config.yaml
n_layer: 10
d_model: 192
n_experts: 48
experts_per_token: 2
d_expert: 128
d_shared_expert: 128
activation: "swiglu"
moe_layers: [1, 2, 3, 4, 5, 6, 7, 8, 9]
router_score: "softmax"
normalize_top_k: false
routed_scale: 10.7
balance_loss: 0.0128
balance_bias: false
router_z_loss: 0.0001
init_std_router: 0.00948
lr_router: 0.000382
vocab_size: 12325
norm: "layernorm"
norm_eps: 1e-05
tie_embeddings: true
optimizer: "muon_variant"
lr: 0.00443
beta1: 0.95
batch_tokens: [65536, 131072, 262144, 524288]
seq_len: 2048
train_tokens: 795600000
steps: 4396
dataset: "wikipedia_en"
Below are experts of layer 4 (counted from 0) of a mixture-of-experts language model. Rows are named router (the router's row for the expert), gate (a neuron's input weights, with its number), up (a neuron's input weights, with its number), down (a neuron's output weights, with its number) and show model dimensions 0-191. Each number is 200 + 30 x the weight over its row's rms, rounded and kept within 0 to 999.
Before each expert's rows: "mostly gets" lists some tokens that are sent to it at least half of the time. This comes from a sample of Wikipedia text that the model never trained on.

# expert 38
mostly gets: "oin", "cer", "lex", "ject", "pe", "omin"
router,199,162,236,182,186,224,217,206,204,215,234,197,161,179,211,189,247,244,242,189,175,204,129,177,219,245,209,190,190,184,180,220,259,212,187,210,132,206,220,190,191,207,207,225,223,221,222,143,184,219,212,293,183,217,213,153,197,205,229,193,173,167,201,212,140,178,205,217,215,210,226,197,213,175,210,232,225,222,231,193,148,185,222,189,203,205,209,206,157,181,180,172,246,172,131,199,178,193,152,145,181,156,205,230,211,210,257,177,268,244,172,190,210,139,170,206,154,159,204,194,163,142,250,151,165,183,180,197,235,215,191,177,218,188,203,219,231,242,184,210,228,203,148,206,198,253,243,170,204,236,226,201,180,222,138,183,168,218,218,236,146,169,262,189,178,208,183,212,201,243,221,170,238,196,170,198,221,190,252,229,194,199,155,164,233,183,246,252,190,225,188,219
gate0,237,233,226,161,218,261,144,180,187,196,178,200,207,192,218,204,143,236,246,159,228,257,184,170,219,199,225,235,218,166,240,189,231,214,168,216,211,158,225,204,231,176,202,198,187,188,197,175,180,194,243,209,197,196,203,206,256,179,201,151,195,184,226,182,215,189,192,208,208,246,174,198,105,199,132,227,175,176,203,202,221,180,204,211,256,234,192,155,192,219,204,188,235,230,236,204,144,198,182,186,159,167,214,197,175,159,165,227,226,216,226,186,255,183,146,229,190,166,168,200,198,170,176,218,250,249,240,196,237,211,210,162,158,203,255,265,216,232,173,203,160,203,187,174,168,249,268,208,162,183,245,163,211,183,218,206,154,178,248,235,192,206,217,209,267,159,195,198,237,201,175,216,164,199,254,219,193,151,228,204,212,151,176,187,182,184,132,216,177,192,202,215
up0,266,239,190,146,235,226,169,194,188,160,160,193,176,181,174,196,234,195,245,211,180,198,168,189,293,172,220,234,179,161,190,221,218,167,248,194,153,170,195,177,188,225,147,181,205,198,238,252,147,245,213,169,206,227,150,215,172,200,249,189,192,221,174,174,277,235,185,226,196,227,222,187,157,209,208,195,163,223,201,177,214,202,182,192,215,213,155,153,173,190,209,201,231,196,195,184,168,194,172,207,226,166,183,204,179,197,160,165,177,185,196,211,224,133,148,183,228,219,159,256,173,238,241,185,157,218,217,185,220,184,225,248,233,188,244,218,237,248,167,212,185,221,217,203,186,151,265,205,182,214,221,160,232,199,176,205,170,247,181,178,221,167,197,212,211,171,183,188,204,217,156,213,179,221,161,230,198,175,244,211,267,253,183,137,193,212,237,259,173,178,197,217
down0,140,216,201,183,222,209,206,209,241,193,183,168,282,144,226,201,210,185,225,201,223,168,172,228,252,189,221,147,212,168,245,198,217,191,221,206,207,211,177,195,150,112,141,165,237,215,243,203,155,237,226,154,216,263,244,237,260,192,192,237,213,199,167,219,194,197,154,241,181,193,221,149,203,215,233,215,213,209,177,226,250,260,174,169,142,210,198,208,159,211,191,221,161,156,205,196,181,268,189,155,228,227,179,208,170,151,218,195,195,197,263,223,193,206,165,227,226,216,189,228,180,162,199,196,179,206,197,215,187,185,189,240,189,202,205,224,175,200,165,179,214,211,200,173,166,214,199,155,205,208,181,224,219,207,215,236,245,178,124,208,231,175,176,202,145,236,180,241,181,242,157,216,204,233,217,181,195,202,213,219,222,141,181,208,191,179,208,163,184,150,245,241

# expert 8
mostly gets: " Ram", " Am", " von", " Ak", " Dh", " De"
router,222,146,226,208,186,238,168,235,192,188,213,197,198,180,218,170,174,236,222,198,164,239,149,192,187,269,227,137,159,130,186,235,212,213,194,188,165,210,168,198,167,199,189,245,254,233,236,156,205,230,210,211,228,202,207,186,170,253,241,206,177,183,230,226,184,165,210,178,235,160,269,192,164,177,149,253,190,249,146,199,150,241,233,210,155,242,262,202,180,193,181,151,229,166,198,192,198,190,203,195,154,163,183,244,251,246,217,164,200,227,184,207,182,145,200,224,146,169,197,198,131,194,219,174,220,213,197,183,218,201,197,186,153,223,223,185,223,210,221,185,220,238,152,161,182,216,229,174,231,211,181,198,216,242,197,178,147,144,228,217,204,221,243,197,183,204,198,159,180,208,223,161,213,210,227,179,209,214,240,244,192,199,207,204,248,151,226,248,180,192,170,209
gate0,217,171,228,252,165,202,176,182,155,221,151,183,203,198,194,189,212,213,191,241,183,150,201,235,241,255,261,199,183,232,261,211,208,227,163,162,234,210,131,209,194,216,234,196,173,224,253,189,283,176,150,205,211,181,151,217,179,223,213,197,181,182,182,232,161,184,226,179,164,223,220,168,176,199,181,265,212,222,192,167,212,233,241,190,219,156,209,171,161,231,191,183,247,184,176,174,184,173,147,193,232,165,137,206,206,200,192,208,229,171,171,185,244,180,219,200,228,292,228,178,220,252,149,222,221,195,188,217,241,182,174,155,226,256,209,200,192,218,223,229,237,180,194,187,231,190,220,170,199,220,252,192,206,168,163,167,190,244,202,181,212,215,248,228,236,203,223,165,176,195,143,187,159,200,192,198,226,168,208,227,178,158,204,191,139,178,196,232,159,224,205,158
up0,175,157,192,161,137,239,198,191,181,161,170,189,239,250,215,180,195,202,192,228,229,194,202,237,206,181,217,196,193,206,152,186,146,203,187,182,260,152,237,208,210,201,188,180,200,194,173,197,194,265,237,226,136,226,205,188,154,231,177,209,167,246,228,193,264,193,194,141,195,161,207,214,270,197,172,172,195,161,169,278,237,183,216,215,195,210,267,240,226,167,214,248,232,197,235,207,199,200,225,249,209,226,207,215,219,257,189,223,214,164,194,229,177,201,259,228,195,164,212,163,189,164,215,153,204,199,188,105,188,201,216,149,224,142,194,197,212,259,180,197,139,141,167,246,219,235,238,196,174,171,200,198,255,170,222,222,192,184,167,210,188,141,184,197,186,218,197,217,202,196,172,183,222,179,183,173,174,184,164,224,182,214,212,200,221,194,198,197,200,254,196,207
down0,217,217,211,193,182,226,220,193,176,203,207,221,171,194,155,253,201,188,235,202,243,188,205,208,144,221,223,205,168,172,177,235,143,222,205,160,228,232,174,239,162,229,229,176,191,176,217,247,200,200,185,178,146,196,226,215,189,212,223,239,249,187,202,135,226,145,185,198,165,148,209,213,189,198,188,204,208,183,222,190,210,203,179,234,250,214,240,184,166,163,192,200,200,158,167,202,257,199,157,193,185,173,153,269,170,155,218,204,186,198,133,154,159,187,199,178,257,211,186,237,200,196,212,187,208,183,234,245,173,223,197,205,209,206,212,253,211,200,171,300,261,175,180,168,174,210,157,250,186,254,199,207,190,236,200,206,152,273,210,147,272,242,211,196,191,179,198,146,192,194,208,188,209,234,253,206,173,177,200,216,145,168,225,196,223,159,193,217,165,232,190,219

# expert 33
mostly gets: " Miss", " Big", " Mount", " Del", " Da", " Gre"
router,255,174,251,189,162,232,170,245,182,208,237,183,169,169,209,207,180,250,204,222,178,220,151,190,193,254,254,191,189,182,211,207,211,221,202,188,179,231,193,211,189,182,227,181,284,201,248,147,240,174,174,245,205,198,196,184,175,186,261,199,156,155,177,195,124,184,202,189,242,203,211,184,189,191,188,240,190,240,201,205,162,222,259,217,168,215,238,163,186,194,158,180,252,230,185,191,197,159,148,172,180,170,189,226,214,191,231,146,224,255,148,174,176,147,153,186,131,179,218,192,179,216,210,181,200,192,192,220,242,202,211,197,137,228,219,156,196,206,218,190,193,234,196,176,208,234,260,187,216,195,227,226,249,256,177,153,181,172,229,234,169,225,240,212,176,229,194,176,197,174,247,178,236,217,210,174,249,142,208,206,232,184,181,180,203,156,228,228,205,233,181,217
gate0,230,157,167,232,220,241,174,171,171,189,157,196,209,253,201,196,205,232,194,204,198,212,189,147,168,265,196,236,250,189,206,160,228,223,172,208,165,259,219,176,206,204,153,213,261,179,241,213,273,153,182,177,268,255,232,200,197,182,165,200,220,175,188,199,221,170,234,204,234,152,236,147,145,196,156,215,182,237,225,161,208,219,183,176,165,207,232,185,173,258,231,166,210,212,200,213,218,171,207,179,223,222,198,176,200,213,231,190,225,184,178,174,179,224,221,188,157,210,178,168,189,200,263,201,166,253,215,210,179,172,233,219,231,248,216,161,193,187,256,260,213,143,192,222,228,177,166,176,204,190,185,205,153,189,188,151,192,195,207,225,167,214,175,213,201,167,161,183,155,158,222,241,204,282,247,178,221,192,190,163,214,234,181,168,210,193,231,193,159,180,176,165
up0,211,216,265,197,226,200,233,159,240,176,241,215,168,199,192,177,203,193,140,226,179,181,194,221,149,167,248,165,185,187,158,198,168,194,203,192,232,155,177,238,163,194,209,183,178,240,151,193,198,262,225,221,186,195,197,245,241,191,202,201,145,216,197,178,214,200,209,180,179,211,195,179,233,210,176,236,196,166,234,288,196,184,198,154,241,195,164,227,203,173,209,238,224,155,230,181,179,270,176,201,193,180,245,178,180,213,266,193,151,252,187,208,205,186,200,191,184,260,183,204,213,167,172,277,256,189,227,167,192,196,223,165,157,154,244,180,212,219,208,153,187,179,180,212,154,191,180,207,228,245,175,182,250,136,226,221,198,179,237,205,173,198,168,200,199,161,238,224,242,175,196,216,210,146,195,208,209,172,216,224,160,184,252,253,187,162,202,205,195,230,208,267
down0,215,157,174,237,168,185,208,196,179,250,231,199,189,165,162,234,187,232,178,179,176,207,161,147,181,209,162,238,222,207,203,207,177,190,192,144,148,237,192,217,135,195,180,201,202,228,187,267,248,169,196,173,188,176,179,219,169,245,151,234,254,168,204,210,190,174,165,219,179,196,238,220,208,229,171,201,163,231,193,153,223,229,197,206,184,180,179,202,197,194,133,241,199,140,230,148,186,224,195,214,221,188,153,223,209,208,217,171,180,180,159,159,200,175,190,216,255,171,220,201,200,213,199,190,238,240,235,246,228,200,192,149,189,221,178,238,223,220,264,234,260,214,195,185,228,196,186,202,190,132,229,169,222,179,169,192,244,258,268,216,177,242,162,222,191,215,190,228,223,202,253,170,219,167,249,259,226,175,241,175,180,176,189,212,194,131,221,217,197,165,195,226

# expert 40
mostly gets: "idae", "ensis", "opter", "inus", "ici", "ologist"
router,207,184,211,194,179,245,220,206,228,205,192,159,162,167,208,156,251,219,264,208,157,219,140,178,174,222,207,144,182,188,213,198,209,208,245,204,142,199,216,202,208,205,207,229,229,247,188,174,200,190,209,264,219,159,182,184,178,240,215,187,174,137,237,254,190,147,196,198,212,149,241,178,248,198,201,244,250,215,219,214,171,207,223,183,186,209,227,192,210,214,187,172,234,180,178,181,208,157,155,163,203,177,159,224,221,209,238,168,230,217,227,209,183,138,190,180,184,173,187,161,161,148,242,182,162,215,189,220,204,207,236,189,172,184,159,196,219,274,174,182,195,238,167,208,197,283,234,234,226,224,226,218,162,205,167,231,157,183,236,267,185,154,208,165,139,226,182,218,194,234,218,176,229,202,185,228,224,202,245,218,194,184,139,158,208,168,249,214,210,211,178,240
gate0,226,216,152,230,195,180,202,183,214,189,207,151,201,190,225,216,217,189,233,195,184,196,240,150,173,163,209,194,209,218,211,135,192,166,268,210,202,215,205,216,195,218,243,241,213,194,179,235,181,217,182,139,257,277,295,199,203,245,185,243,152,181,223,203,156,153,209,180,203,193,184,215,231,229,209,230,235,181,220,157,226,168,204,217,208,253,214,199,228,222,201,216,193,205,221,214,202,189,191,221,130,207,193,211,199,233,183,144,183,233,188,205,186,202,209,130,212,154,179,145,181,195,211,208,151,196,190,212,194,190,192,161,169,243,225,206,207,191,234,205,218,226,250,180,155,194,208,147,199,223,192,221,127,179,241,201,163,166,218,152,231,167,195,165,217,230,231,195,227,177,242,199,221,225,159,223,216,167,225,143,148,212,141,247,158,216,235,166,235,216,152,235
up0,199,230,175,213,144,186,194,243,197,206,152,120,208,231,213,182,181,238,176,177,199,205,200,192,191,174,165,187,157,218,198,173,207,171,192,208,237,235,232,182,243,220,213,188,176,233,241,228,211,304,226,208,160,228,292,153,214,257,181,152,164,163,196,204,158,179,155,146,199,262,162,219,221,203,197,182,277,222,213,192,214,207,198,208,248,235,195,187,207,210,218,189,205,216,250,213,203,196,224,198,196,194,158,229,221,213,254,200,193,171,190,193,262,220,183,185,226,169,201,154,164,218,228,157,213,171,231,220,207,271,220,157,210,164,143,180,223,247,194,240,190,208,182,173,188,172,203,153,235,182,180,190,216,209,183,253,166,179,207,235,210,206,199,144,229,228,191,213,174,206,158,222,194,169,219,181,206,191,149,154,199,229,195,152,194,208,247,162,199,215,178,193
down0,185,238,244,191,206,186,139,177,177,146,234,180,167,170,248,216,153,203,165,213,218,198,217,225,232,152,225,253,236,184,198,187,149,236,253,155,202,199,176,186,201,196,191,201,202,213,193,213,197,270,261,200,200,177,262,195,225,214,177,188,161,177,234,247,183,171,215,171,173,261,186,189,219,183,188,202,195,164,184,215,161,197,146,179,249,243,203,205,217,235,216,220,199,213,223,185,156,136,185,257,237,202,193,185,206,249,177,153,190,195,196,211,227,213,184,132,209,224,200,120,189,215,223,208,222,186,208,248,185,246,186,191,175,176,189,181,229,248,170,167,200,215,221,173,227,210,209,224,166,172,215,153,170,221,204,189,218,181,202,179,254,228,239,204,217,189,149,212,240,187,262,255,163,222,185,159,196,197,186,238,164,198,196,218,223,195,229,246,183,188,157,116